config = dict(
    n_layer=8,
    d_model=320,
    n_experts=32,
    experts_per_token=2,
    d_expert=512,
    d_shared_expert=0,
    activation='tanh_gelu',
    moe_layers=[0, 1, 2, 3, 4, 5, 6, 7],
    router_score='softmax',
    normalize_top_k=True,
    routed_scale=1.0,
    balance_loss=0.00257,
    balance_bias=False,
    router_z_loss=0.001,
    init_std_router=0.0274,
    lr_router=0.000723,
    n_head=8,
    n_kv_head=8,
    head_dim=32,
    vocab_size=8192,
    norm='layernorm',
    norm_place='pre',
    norm_eps=1e-05,
    positions='learned',
    qk_norm=False,
    attn_scale=0.177,
    tie_embeddings=False,
    parallel_block=False,
    init='normal',
    init_std_qkv=0.0175,
    init_std_o=0.00437,
    init_std_up=0.0175,
    init_std_down=0.00437,
    optimizer='adam_variant',
    lr=0.0011,
    beta1=0.95,
    beta2=0.95,
    weight_decay=0.31,
    lr_head=0.0111,
    grad_clip=1.0,
    warmup_steps=471,
    schedule='wsd',
    decay_fraction=0.367,
    decay_shape='linear',
    final_lr_fraction=0.0,
    batch_tokens=262144,
    seq_len=1024,
    doc_mask=True,
    train_tokens=987400000,
    steps=3767,
    dataset='wikipedia_en',
)
Below are experts of layer 4 (counted from 0) of a mixture-of-experts language model. Rows are named router (the router's row for the expert), up (a neuron's input weights, with its number), down (a neuron's output weights, with its number) and show model dimensions 160-239. Each number is 128 + 24 x the weight over its row's rms, rounded and kept within 0 to 255.
Before each expert's rows: "mostly gets" lists some tokens that are sent to it at least half of the time; "comes after" lists some tokens at least twice as common just before its tokens as in all text. This comes from a sample of Wikipedia text that the model never trained on. Tokens count by the router's weight.

# expert 20
mostly gets: "013", "009", "023", "012", "010", "005"
comes after: "1", "2", ", ", " ", "| ", " in "
router [166 119 139 138 141 177 142 127  65 102 105 132 152 119 149 100 111 152 114 106 134 132 158 168 155 111 166 163 108 103 161 147 118  97 110 131 112 133 100 131 100 102 126 143 105 111 122 122 116 151 129 128 147 161 147 110 143 128 153 171 112 127 186 128 141 139 123  93  92 109  82  95 134 122 109 109 152 130 162 108]
up0 [130 167 100 161 152 127 153 152 121 131 134 160 110 165 121 124 131 140 100 115  90  70 110 131 153 141 118 149 111 159 120 121 118 111 156 136 114 113  95 105 158 128 139 122 126 139 171 147 112  98  99 156 138 135 137 153 162 108  84  91 208 153 121 120 146 151  99 171 130 158 105 122 125 146 106 115 131 141 139 110]
down0 [145 130 146 116 103 164  94 123 172 112 142 138 138 135 142  96 153 142 115 122  91 117  81 133  92 116 103 119 141 102 105 128 100 134 145 117  92 133 119 110 147 101  94  97 164  90 142 131 170 154 113 132 135 134 118 129 108 160  83 139 137 121 130 100 137 108 138 112 154 161 137 167 124 130 104 139 144 109 146 117]
up1 [152 175 128 113 167 150  79 128 146 172 125 171 136 181 144 127 125 109 136 126 130 133  63 151 140  98 117 125 129 108 117 101 118 160 153 158 177 128 116 186 137 141 102 117 151 158 107 105 104 104 161 158 133 152 164 168  89  97 122 126 129 159 153 106  76 153 110  93 154 109 142 144 120 123 184 142 112  94 133 170]
down1 [107 105 133 133  94 109 149  97 103 146 145  82  96 121 107 135  94 129 119 151 142 103  85 140  98  71 173 109 114  93 110 156 168 129 168 140 126 115 120 120 112 128  90 156 122 126 173 124 119 138 160 117 179 108 173  99 153  99 136 156 128 145 111 148 128 135 134 122 124 118 100 121 120 127 157 123 172 135 122  90]
up2 [160 104 146 137  95 153 132 121 133 114  95 129 139 127 112 135 154 148 141 136 123 120 100 163 134  92 140  94  94 156 160 133 130 143 135 150 109 129 119 148 101  91 154 149 169 130 146 124 139 146 109 154 135 121 115 122 124 157 118 160  97 145 132  82 111 148 146 100 112 112 127 108 102 133 132 135 115 121 126  93]
down2 [144 146 131 143 165 144 138 127 146  92 147 105 136  82 163 129 133 157  99 108 117 147 180  70 150  97  94 123  96 105 149 177  72 123  74 122  96 106 134 126 145  87 123 132 156 112 111 147 129 101 110 142 110 125 114 134 113 170 123  92 104 157 127 109 151 130 138 151 135 175 129 152 139 104 118 106 184 150 114 150]
up3 [132 139 111  93 118 118  89 161 144  96 121  97 172 134 115 130 153 121 163 120 166 132 116 113 143 130 123 110 115 115 142 125 159 123 120 129 108 137 139  89 122 117 116 128 121 110 117 132 153 143 117 183 149 176 121 129 134  84 112 105 121 155 144  92 164 123 141 104 106 137 122 111 100 122 131 143 142 148 131 107]
down3 [120 112 137 114 174 137 119 108 105 124 143 100 191 139 104  70  98  99 114 134 119 133 163 117 145 148 132 131 120 125 100 129  89 120 140 139 145 115 175 118 121 139 151 155 123 120 112  89 157 144 153 109 153 147 139 158 111  77 124 133 116 134 161  72 109  83 132 123 141 161 129 161 153 140 150 137 128 167 135 161]
up4 [ 93 152 156 132 117 132 141 122 123 124  95 140 122  99 126 156 170 124 149 142 130 121 122 119 114 157 139 137 168 125 165 166 127 101 142  95 172 142 107 132 129 165 124 104 153  80 113 103 172 157  99 103  98 121 132 103 137 156 127 149 131 126 120 125 141 122 144 111 104 123 141 137 134 104 103 111 100 107 129 138]
down4 [102 125 113 189  94 122 134 140 102 123 106 134  85 147 115 159 160  95 135 134 142 117 100 143  89 143 167 129 111 127 118 124 120 127 114 104 135 115 161 135 151 142 181 115 160  82  76 116 173 126 110  80  59 113 154 153 101 149  95 170 165 131 140 100 191 135 112  93 138 116 131 118 128 143  83 135 100 133 127 129]
up5 [ 91 139 110 131  76 133 116 117 148 127 132 125  85 158 133 146 150 121 140 121 133 162  87  95 133 157 110 160 134 134 155 150 102 135 133 129  83 150 112 133 186 101  92 140 133 136 107  78 131 135 148 181 161 156 110 116 132 105  86  79 120 130 145 128 110 153 101 165 157 118  98 125 152  74 143 145 180 105 139  98]
down5 [141 112 148 149  92 180 130 131 181 158 165  98 110 129  90  79 135 107  92 122 124 154 118 123 112 109  94 123 138 120 114 123 128 148 129 152 139 108 128 149 159 137 137 142 107 143 122 105 149 168 106 140 152  99 150 115 153 120 163  95 111 125 138 142 119 127 168 139 130 158  83 163 126 124 113 143 131 113 103  91]
up6 [147 136 168 128 126 147 148 132 136  97  75 168  98 132 140 145 141 124 143 114  99 125  99 108 141 143 128 116 149 137 146 121 182 148 142 151 117 129 107 126 138 131  80 140 141 122 141  83 104 153 115 124 152 124 143 153 176 124 146 110 109 181 135 109 123  96 130 101  87 156 167 128 154  85 111 110 157 105 121  98]
down6 [154 137 104 169 169  99 154 166  84 147 160 123 132 133 105 162 135 105 116 158 180 180 138 152 139 121 130 123 110 152 123 125 156 115  86 111 109 114 138 101 137  72 179 133 109 114 147 138 141 102 130 137  95 136 162 123 121 156 137 181  81 103 125 102 134 164 122  98 140 154 149 176 108 143 159 117 132 178 108 118]
up7 [136 150 151  92 163 124 112 136 110 151 145 138 124 118 160 123 124 133 139 129 157 166 136 136 120  95 138 106 135 103 131 161 142  92 116 114 156 140 127  96 179 166 134 112  68 123 100 119 132 138 126 118 151 106 139  98  71 157 142 157 133  96 128 132 138 141 153 111  99 118  83 160 108 105 117 154 141 108 156 120]
down7 [123 135 125 135 159 134 129 143 173 115 170  98 156 140 151 174 108 128 132 146 110 157 154 134 137 115 161  96 126 137 158 122 134 127 116 135  94 107 131 133 148 123 112 121 144  93 124 127 101 133 154 153 115 123 117  99 140 100 109 196 124 105 144 130 106  87 127 128 109 100 122 150 143 119 139 120 122 130  82  71]
up8 [135 124 108 125 175 136  99 161 154  75 141 158 112 128 156 118 157 127 133 132 136 111 137 110 134 139 154 166  76 117 190 169 168 134 138 107  81 144 141  99 108 155 174 133 126 123 148 154  92 124 153 156 125 141 160 124 176 158 152 164 160 128 142 110 105 161  97 127 140 134 101 125 104 139 107  89 146 120 114 130]
down8 [140 131 150  98 124 154 127 101 111 134 157 119 126 100 104 137 162 141 126  99 139 134 130 159 104 137 140 104 126 123  99 108 149 112 105 164 133 112 126 135 132 116 101 109 181 183 125 133 162 110 119  86 133 140 106 183 139  84 147  67  94 127 112 141 158 132 172 168 153 144 160 131 137 159 115 128 152 158 153 155]
up9 [138 141 194 126 102 127 117 163 135  97 114 120 155 153 152 127  67 159 112 113 113 123  94 166  88 140 121 139 158 108 113 159 162  43 122 135 107 132 101 138 117 152 121 107 132 166 150 112 108  95 131 114 116 109 167 104 125 141  96 129  96 116 132 145 158 112 125 146 141 147 131 105 117 139 127 120 127 138 148  97]
down9 [150 105 117 128 112 134 160 135 153 123 103 126 128 115 112 148 130 126 159  66 104 156 133 163 116 147  78 119 146 165 113 109 102  99 114  86 146 124 151 145 106 193 145  85 106 140 114 130 158  95 120 104 132 140 158 150 137 150 105 140  83 118 160 140 150 114 141 115 145 215 166 154 161 133 127 182 146 145 161 128]
up10 [143 132 143 168 161 112 191 143 136  71 127  86 116 122 116 121 143 122  93 122 165 121 142 127 115 157 157 141 123 124 147 152 138 134 116 104 116 118 129 126 163  99  89 121 170 123 154 146  97 107 112 133 114 126 167 122 131 111 123 125 168 151  80 120 147 148 141 138  93 141 144 107 116 135 135 136  92  89 170 130]
down10 [139 131 127 155 109 116 106 122  88 115 152  83 145 127  77 164 127 145  85 147 152 150 115 142 139 104 131 143 133  96 107 144 163 124 139 128 130 131 113 154 145 107 114 135 147  98  97 158 124 129 116  98 162 147 142 144 136 103 151 155 106 120 149 114 107 119  78 126 135 132 148 103 143 126 121 156  93 140 108 136]
up11 [139 138 141 113 143 172 165 181 157 109 122 123 101 113 147 131  77 163 123  89 132 112 103 146 134  90 121 155 117 118  92 112 133  96 156 125  97 144 115 154 174 163 106 141 145 187 148  76  66 127 111 127 120 168 150 136 141 136 143 143 123 119  77 137 153 118 112 129 132 124 155 139 138 155 123 103 136 155 142 124]
down11 [152 118 110 133 141  85 116 128 115 161  93 116 134 131 126 104 143 132 114 128 116 119 136 167 197 111 101 142 110 123 150 142 110 105 114 142 129 118 128 152 119 131  82 145 131 146 118 152 112  99 129 177 194 140 125  95 145 148 131 173 117 136 129 144 105 136 105 147 182 124 119 172 116 131 155 111 107 115 119 148]
up12 [164  82 110 125 144 102 113 149 124 127 134 147 131 116 128 154 119 146 142 123 144 118 106 133  93 132 152 116  77 107 124  73 147 122 108 173  89 136 106 119 123 105 177 138 146 110  91 120 105 136 122 130 137 136 111 143 134  86 107 211 144 126 153 100 133 137 128 156 116 179  95 143 135 100 142 135 127  92 105 128]
down12 [128 109 155 108  86 115 139 125 162 102 118 118 116 169 125 144 134 117  79 162  96 172 137 136 138 144  98 125  87 163 118 140 120  90 124 153 135 118 130 130  77 130 126 107 151 112 144 108 129 123 147 142 141 131 121 111 115 133  96 140 164  92  89 160 119 118 154 101 103 113 116 115 142 136 136  97 153 142 109 146]

# expert 19
mostly gets: " called", " including", " such as", " included", " include", ", including"
comes after: " ", "| ", " (", "\n", ": ", " | "
router [128 127 134 116 142 142 115 125 115 118 117 125 142 153 145 121 134 141 127 115 132 111 114 157 157 138 147 168  70 109 134 134 113 116 145 148 112 162  99 142 133 120 167 105  86 128 116 122 134 123 136 122 152 167 155 147 115 120 152 124 154 159 173 130 115 162 109 129 127 130  97 108 115 116 135 118 131  91 174  95]
up6 [ 95 140 166 143 118 118 154 118 124 112  93 149 133 144 151 144 117 109 137 132 113  90 137 101  98 115 130 167 134 139 155  99 110 148 128 155  95 116 102 166 102 108 124 148 129 126 110 110 105 138 128 106 111 149 127  97 112 103 108 127 130 220 152 147 178  88 143 144  64 106 129 109 125 132 123 112 165 135 137  74]
down6 [100  89 130 141 135 143 121 163  97 108 143 130  89 163 123 155 123 131 127 177 132 109 176 145 160  93 104 109 134 127 164 136 144 124 116 168 109 140 118 146 151 122 110 150 161 132 103 139 158 139 150  81 136 145 127 100 135  99 126 129 120  98 112  84 116 147 111 101  96 154 130 133  96 108 133 111 184 115 117  92]
up7 [159 148 153 123 176 102 134 140 141 158  98 154 126 123 125 125 118 109  68 126 154 158  99 120 167 140 130 174  93 101 148 143 132  95 139 102 151 172 128 174 163 144 127 111  96 146 150 122 149 151 126 145 142 113 138 146 114 129 128 104 123 124 125 115 142 156 100 108 181 130 147 153 132 119 131 120 178 117 141 136]
down7 [ 76 143 120  86 115 119 108 148  92 194  92 164 144  75 134 147  90 150 144  77 125 126  93 128 107  95 187 106 124 137 119 116 113 114 170 136 133 101 113 123 127 101  95 131 134  88 145 137 103 157  89 101 189 107 150 104 137 115 140  89 100 134 154 161 123  99 138 117  93 127 109 110 130 148 147 119 117 104 135 179]
up8 [150 108 143 112 153 147  99 176 139  86 106 151 116 140 189 118 131 118 125 124 133 139 108 157 116 146 149 171  97 110 168 114 151 123 131 124 122 157 106 141  64 138 124 145 132 160 150 181 145 128 161 137 142 130 141 117 129 160 132 147 130 133 123 111 173 122  97 124  85 131  95 121 101 146 115 112 118  98 171 110]
down8 [174 142  98  94 144 142 150  94  75 122 119 134 128 145  86 179 107 118 160 101 113 122 130 121 112  76 161 120 170 148  80 129 112 136  68 109 165 103  90 136 125 159 106 127 165 112 156 103 136 115 150  68 127 145 110 201 136  91 150 156 121 110 140 172 179 137 107 152 123 140 128  86 117 146 154 137 204 150 122 158]
up9 [107 131 177 120  95 126 115 163 145 143 123 117 133 166 162 153 109 157 106 123 108 119 118 129 114 164 133 169 115  98 134 119 196 138  84 138 145 139 136 116 131 152 123 109 121 111 143 102  93  81 127 108 155  99 159 116 124 123 154 122  96 137 125 126 142 101 117 132  89 161 109 164 128 133 137 123 142 117 154 162]
down9 [127 148 141  82  94 133 111 114 151 132 140  92 124 149  96 110 133 142 110 137 135 153  96 154 130 130  98 105 121 114  82 123 128 126 118 164 115 133 160 100 156 145 109 160 122 115 144 142 150 151 118 109 105 180  88 112 156 142 159 136 108 153 115 124 145 158 142 179 125 125 139  98 134 151 107 125 101 152 126 137]
up10 [141  94 117 175  90 149 148 141 131 115 129 153 136 120 122 149 134 146 133  91 102 139 129 143  99 141 141 125 118 197 145  87  85 147 151 127 151 167 106 120 136 130 143 164 167 119 144 166 128 123 123 141 103 173 159 130  97  98 119 128 147 164 102 101 147 154 137  99 110 179 142 133 116 136 101  92  81  97 175  96]
down10 [157 146 121 139 165 104 126 117  73 104  69 151 127 172 108 191 176 138 130 133 101 141 120 111 122 100 127 113 143 147 131 132 109 117  94 136  99 138 136 167  88  71 139 115 156 135 136 129 146 132 199 108 111 105 109 116 146 128 122 168 125  98 111 125 108 138 117 122 111 162 141 146 145 161 109 154 163 134 141 103]
up11 [143  99 164 144 149 159 191 149 164  96 122  70 105  69 132 155 145 113 112 119 119 141 133 137 128 132 124 115  90 156 102 130 134 116 178 125 114 154  84 124 148 130 142 128 121 155 143 105  96 126 105 128 102 133 190 167 140 127 105 135 133 133 122 144 165 134 119 109 146 149 151 108 114 160 125 112 137 115 126 137]
down11 [120 119 153 121 142 115  93 133 117 112 158 119 149 164 117 124 136 150 115 190 154 137  93 116 122 136 177 139 102 119 129 149 130  95 136 127 140 123 121 157 122 135 136 113 136 139 141 126 132 128 137 163 120 133 155 161 162 120 121 130 124 126 148 124 106 123 133 166 129  85 120 126 113 123 169  76  88 137 124 149]
up12 [131 119 104 102 144 112 148 161 113 128 134 113 112 154 135 131 157 128 141 139 114 159 140 132 129 106 150 135  79 143 124 141 147 131 140 159 100 109  99 117  88 135 148 141 138 117  77 158 135 183 126 113 137 104 120  99 156  95 115 185 141 128 148 124  89 157 153 130 114 127  97 143 120 114 153 120 149  87 102 132]
down12 [106  69 106 106 133 136  91 167 126 157 173 121 115 121 143  83 148 136 112 147  95 165 149 152 149 120 162 140 123  91 152 153 139 150 144 133 146  72  90 124 127 126 131  89 156 115 112 115 128 153 126 129 132 103 117 145 110 126 130 147 131 142 100 103 156 150 129  95 132 106 118 150 112  92 111 153 103 169 111 172]
up13 [106 165 151 124 110 127  98 123 120 139  97 156 147 130 155 110 100 129  84 140 114 156 120 108 137 113 134 153 111 145 132 125  68 127 157 154  75 125 129 104 160 117 104 132 131 153 131 115 151 138 143 162 141 122 103 137 145  98 159 145 117 138 154 131 150 124 130 154 123 137 155 100 117 113 186 103 185 140 131 101]
down13 [ 58 126 152 133 139 104 133  81 117 159 152 119 138 100 148 123 113 142 109 141 136 169 117 113 155 120 198 149 134 105 151 136  89 119 160 105 116 112 151 123 149 111 151 123 134 103 114 120 164 115  98  82 135 100 113 105  97 114 145 154 132 167 145 153 113 104 151 131 103 140 142 140 122 151 141 110 123 154 119 149]
up14 [137 148 150 158 180  95 109 107 103 175 133 137 108 128 126 112 141 135 100 127  87 118 105 129 156 173 137 122 105 156 129  98 107 102 112 128 111 136 100 105 158 143 183 140 114  77 133 111 106  92 131 125 134 143 117 160 119  96 140 113 145 147  91 109 112 125 162 147 154 117 139 134 152 139 128 109 113 147 144 111]
down14 [132 138 119 160 141 144 112 169 127 143 120 113  77  71 152  99 128  86 172 110  97 107 140 172 112 112 156 120 165  90 143 137  90 132 110  92 139 125 120 124 155 108 164 146  70  76 142 127 152 148 107 131 156 103 139 124 100 138  87 144 134 180 133 164 170 135 104 138 115 111 139 122 126 122 130 120 139 141  95 104]
up15 [ 88 107 109 127  77 122 190 136 110 138 110 133 167 158 150 121 116 125 132 108 132 151  90 130 138 124 146 116 115 124 143  70 125 124 161 159 145 170 129 139 106  95 120 128 116 129 161 130 147 188  96 122  87 137  91 107  68 159 175 160 130 164  87 135 146 132 103  94 121 137 169  81 129 126 119 131 148  77 148 134]
down15 [131 138 147 155 122 146 123  76 131 111 135  87 106 143 120 129 147 104 133 151 147  98 132 138 124  85 139 112 137 106 116 125 133 136 121 141 134 149 136 140 166 129 145 141 134 153 147 125 178 139  99 103 164 108 135 100 110 144 125 196 137 140  73 106 120 118 168 123 104 128 143 107 120 109 122 150 144 132 105  88]
up16 [131 150 156 160 175 139 116  90 144 139  73 102 129 135 117 176 130 133  84 118 114 112  87 124 146 109 121 135 108 111 143 153 184 117 170 163 119 131 161 109 134 136 116 140 104 131 156 125  92  94 102 119 151 170 145 118 117 134 161 126 169 138 121 133 125 139  85 122 101 172 142 112 114 105 147 168 103 104 115 164]
down16 [178 137 149 146 137 114 142 112 140 124 114  98  72 137 120 163 148 118 143  92 181  99 161 109 118 130 107 124 119 129 120 181 108 148 129 116 163  82 137 147 111 118 103 131 114 124 166 144 127 156  51 121 137 144 104 100 108 144 131 143 166  99 107  93 140 173 178 116 120 151 136 142 161 129 132 116 120 132 125 107]
up17 [152 127 123 110 122 125 137 109  93 155 105 150  95 109 127 118  92 161 132 104 135 103 151 119 147 170 164 151 170 128 154 168 106 111  91 140 136 170 139 121 131 113 108 145 121  93 154 115 110 121 149  99 156 128 116 158 116 139 162 141 139 120 167 140  74 131 116 168 125 122 108  91 123 132 125 116 141 116 127  88]
down17 [104 156  98  87 110 100  99 142 121 157 126 118 105 139  92 153 135 127  91 153 130  88 155 137 117 139 148 104 118 158 130 138 141 105  98 164 118 143 182 112 120 146 118  89 105 150 106 123 131 152 130 202  81 125  95 119 153  57  71 145  86 127 116 125 138 117 123 169 108 150 149 116 156 129  98 161  98 147 129 116]
up18 [124 140 158 121 123 113  99 163 142 124 124 145 139 138 125 166 111 123 117 123 125 126 137 107 138 135 129 137 110 171 146 130  97 108 158 113 131 129 112 150 160 136 118 147 122 104 148 126 135  48 169 111  99 154 176 139 117  98 112  97  99 137 103 117 149  99 109 136 143 152 109 124 158 163 136  93 154  92 153 132]
down18 [121 129  90 141 116 156 137 102 183 127 110 138 138 131 159  63 127  87  91 149 147 125 163 130 111 143 138 127 148 146 107 114 135 116 128  96 137 138 131 128 158 147 139  99 124  84 129 155 127 141 107 119 117 116 123 119 134  99 192 138 123 118 132 100 163 125 137 105 141 158 161 111 118 150 152 105 144  89 163  99]

# expert 9
mostly gets: "st", " out", "p", " up", "nd", " down"
comes after: ".", " | ", "–", ",", "; ", "3"
router [135 144 167 163 142 109 123 137  85 132 102 100 157 155 145 105 143 130 113 143 116 119 103 181 113 128 177 175 113 127 112 153 145 143 142 130 121 143 111 158 129 100 122 127 133 102 143 108 115 115 166 140 116 132 156 136 127  56 152 165 101 133 145 120 132 159 146 104  86 125  99 114 153 107 120 138 148  95 151 113]
up6 [114 134 120 160 159 129 103  40 112 149 107 134 121 131 148 156 121  98 120 112 144 112 154 150 169 103 136 134 107 125 123 141 187 128 173 166  93 148 140 145  52 105  96 145 166 155 193 108  91 109 135  93 142 115 175 121 117 113 134 121 151 167 115 139 119 151 107  94 169 111 130 163 126 112 167 115 171  87 135 143]
down6 [132 135 117 156 118 154 107 129 150 100 120 129 125 138 102 125  93 104  85 164 133  89 137 140 154  59 115 142 136  81 143 101 107  84 137 143 143 129 110 174 127 166 123 163 135 108 152 136 143 102 149 132  97 118  96 147 126 122  76 121 140 142 153  88 148 115  85 144 194 113 101 149  96 133 106 141 155 164 158 103]
up7 [132 131 114 134 161 139 143 129 133 132 155 133 111 135 152 133 106 148  82 131 158 197 124 110 133 115 139 132 152 157 125 124 131  51 149 119 101 143 125 156 135 149 137 132 113 123  95 120 117 145 132 129 130 105 165 118 130 134 141 166 118 101 118  97 109 130 127 110 150 105  94 130 112  89 158  65 169  92 127 111]
down7 [113 123 126 108 140 127  94 119 167 140 135 139 108  69 112 100 156  97 139  97 156 156 164 153 128 148 133 118 139 157  95 111 122 164 151  95 125 136 117 165 135 148 205 132 128 153  92 107 135 105 101 102 153 109 117  95 142 119 139 160 142 104  83 170 127 144 122  98 125 100  97 114 100 118 155 150 117 142 103 143]
up8 [143 133 177 139 189 148 113 145 148  96 125 133 116 154 149 141 133 150 118 123 163 142  98 109 128 146 155 151  61 115 162 127 133 137 188 102  99 162 141 129 123 153 111 129 133 135 122 151 143 124 166 148 137 103 180 128 192 125 142 151 144 106 157  91 119 203  99 148 102 145 107 124 104 102 135  98  93 125 149 123]
down8 [110 102 118 107 108 125 130 112  95 156 105  93 112 114 102 111 139 162 155 120 163 128 162 104 130 131 185 144  90 104 109 113 117  91 120 104 152 141 101 118 140 122 109 109 144 147 132 142  99 147 135  98 151 132 113 127 103 159 170 154  97 136 129 123 124 144 153 136 150 116 119 121 121 120 160  90 122 139 136 150]
up9 [102 155 137 109 131 124 141 138 141 124 113 110 113 154 164 150 115 101 145 117 129 104 122 118 148 153 127 132 171 115 113 107 145 137 118 163 108 136 152 103 140 152 143  93 120 121 153 124 131 102 130 119 121 140 142 126 120 147 152  87 112 122  95 136 106 145 138 132 101 136 100 104 135 107 134 140 156  90 148 137]
down9 [132  86 165 163 101 174 142 160 133  88 114 116 118 140 133  97  94 148 127  62 105 121 125 162  87 126 127 154 108 135 169 137 151 160 142 150 109 147 127 138  91 179 120 152 149  78 150 127 135 132  87 124 137 117 142 132 109 131 118 135  76 169 144 149 135 114  99 155 133 169 151 178 161 135  75 120 168 132 119 112]
up10 [102 127 164 179 108 125 133 150 130 103 155  98 165 111 139 125 138 116 141 130 116 138 131 142 129 165 163 154 119 134 170 125 144 142 146 149 111 141 118 143 101 122 107 131 156 130 121 139 136 116 106 102 106 156 136 113  54  78 132 133 143 139 112 137 127 127 141 114  95 111 125 111 128 104 135 123  89 138 151 130]
down10 [118 128 102 107 140 120 116 124 110 145 109 109 121 106 109 136 184 135 124 180 124 142 120 156 127 137 138 157 142 136 116 113 179 149 160 130 166 173 151 167 103 113 123 117  97 107  93 190 100 136 134 154 139 155 158 109 137  66 110 107 120 113 162 136 104 126 140 134 117 109 128 122 150 166  95 104 156 101 186 131]
up11 [110 121 132 160 175 162 193 123 145 131 136 133 171 104 182 171 108 142 133  93 157 137 115 154 135 110 116 128  69  96 113 133 100 120 171 115 121 142 140 140 113 110 125 147 159 149 124 122  96 140 117 112 162 158 117 148 114 141 139 149 144 122 113 129 139 134 132  97 183 126 158 156 105 115 124  98 108 139 112 145]
down11 [135 103 152  92 123 131 154  97 157 144 206  79 108 137 101 124 131 124 145 117 140 113 147 139 150 105 111 143 177 124 113 129 132 105 129 127 166 114 115 132 164 129 100 157 117 157 127 137 149 168 132 163 167 118 140 147 151 107 114 119 109 132  90 128 143 142 130 125 149  94 147 163  98 117 133 128 108  99 154 146]
up12 [131 115 131 120 207 137 126 162 117 135 123 124 137 124 117 143 161 123 143 114 140 156 112 145 122 154 134 118 100 114 123 115 134 129 127 104 127 136 126 107  84  96 103 128 118 134  98  98 146 120 104 122 126 164 161 120 159  58 144 162 143 139 135 133 113 144 190 136 122 149  67 134 111 115 109 143 152  96 116 140]
down12 [154 113 128  94  90 150 121 154 138 141 139  70 107 148 123 163 111 113  74 117 143 151 124 139 127 147 153 149  88 168 139 144 151 130 133 133 111  95 128 155 116 116  92 117 165 141 113  97 157 125 147 130 155 114 134 118 153 109  77 162  86 137 120 112  83 119 152 126 114 151 137 101 145 159 140 130  90 147 154 141]
up13 [102 122 138 134 137 130  82 114 116 128 122 129 112 146 135 128 113 133  94 122 126 141 134 162 108  98 135 139 126 157 137  76 113 114 162 126 121 163 109 113 148  54 164 130 131 142 198 169 148 142 138 123 130 129 116 173 149 117 136  44 151 183 109 101  87 128 129  94 180 166 134 102 144 143 153 123 128 150 137 111]
down13 [130 116 137 172 157  97 151 101 118  99 181 124  91  63 128 132  88 122 127 120 143 118 123  99 116 134 138 136 138  96  95 129 162 147 144 157 137 163 148 122 132  89 157 157 144 158 150 173  92  80 143 122  98 151 136 116 124  90 140 135 147 119 164 137 177 113 139 154 109 131 171 142 125 147 132 113 165 130 141 150]
up14 [159 126 161 125  85 130 116 142  90 165 106 106 118 125 128 125 177 118 115  99 147 165 147 112 138 125 146 113 148 174 124  87  89 126 109 119 118 140 126 137 163  64 101 122 131 114 136 127 125 131 125 125 129 156 160 121 100  96 139  95 112 143  98 130 152 131 113 163 123 151 162  91 151 140 143 127 153  64 152 101]
down14 [ 88 105 136 121 156 119 118 126 164 148  85 105 117 154 124 163  74 111 109 122  99 125 137 116 110 103 125 157 100 147 107  98 120 140  98 145  82 111 102 144  99 129 148 157 114 111 139 106 140 131 108 127 105 145  95 171 131 177 115 159 141 127 172 120 143 134 148 160 150 130  74 158  89 134 153 127 122 151 117 131]
up15 [114 116 145 134  90 106 168 122 124 137 125 122 142 119 133 116  85 137  99 133 105 138  81 141  95 134 142 161 111  97 139  94 166  98 137 128 147 148 133 185 117 137  84 139 123 135 157 100 134 150 140 131  94  98 153 136 119 158 189 143 109 159  97 145 173  77  79  63 124 114 145 116 119 105 118 119 172  96 129 149]
down15 [118 185 106 137 124  99 135 119  97 116 145 147 133 128 114 149 147 146 127 140  65 103 109 138 124 119 151  78 123  98 167 125 114 134 107 124 136 121 135 167 143 129  85 122 156 161 150 162 146 139 144 105 107 101 159 131 102 123 125 170  92 174 129 135 105 106  98 119 148 107 137 122 150  89 114 107 107 149 115 109]
up16 [116 139 196 155 135 156 101 101 149 167  90 127 125 148  99 140 146 141 101 121 112 120 142 169 141 123 106 126 153 120 120 168 144 115  90 137  77 106 110 127 116 121  93 153 152 128 155 159 120 131 105 103 164 156 152 178 112 134  86 124 141 156 112 131 120 163 144 132 153 123 121 124 140 109 104 144 141 128 134 144]
down16 [180 152 142 121 155 162 144 193 203 114 125 115 120 123 108 132 157 124 115  99 153 132  95 168 157  84 101  96 131 145 150 149 129 114 107 121 132 109 157 140  75 205 135 164 127 103 107 129 130 114 149 150 124 135 115 135 120  98 117 119 126  72 113 100 162 144 132 117 119  90 104  78 117 135 124 145 140 106 134  88]
up17 [123 141 163 150 111 126 172 131 112  98  95 116 110 129 116 127 140 135 138  92 134 125 108 128  90 147 151 133 130 146 148 160 118 130 126 133 123 148 104 141 125 112 135  89 137  83 123  84 130 147  96 119 132 102 105 121 100 136 154 126 115 167 116 153  62 148 108 136  75 188 135 100 140 133  99 132 145  55 117  93]
down17 [127 143 172 112  91 100  83 144 106 102 135 161 110 129 132 131 149 156 127 121  96  92  95 101 115 121 177 158 121 105 161 156 121 159 121 101 118 135 148 126 136  88 166 105 140 176 102 181 149 123 121 107 101 128 122  93 164 126 156 110 137 165 134 150 130 127 124 143 161 142 133 138 136 167 129 116 135 126 114 167]
up18 [ 86 141 100 155 140 131 116  88 116 120 131 146 146 134 129 157  76 128 113 113 142 131 102 105 148 108 132 124 137 162 146 163  79 131 165 117 120 125 144 120 158 145 133  83 136 155 108 160  92  94 112 117  83 125 136 175 124 112 110 106 124 158 122  91 178 139 121 164 128 149 136 111 143  89 111  97 168 109 151 128]
down18 [129 169 109 127 101 133 142  98 176 142  95 128 124 100 142 125 113 146  98 149 140 136 110  87 129 138 140 153 146 136 125 113  98  93 103 177 114 130  95 116 109 131 147 128 145 109 148 122 164 121 118  93 138 103 127 145 163 163 147 153  79 141 129 130 120 103 127 142 116 114 119 143 157 118 124 145 121 141  79 131]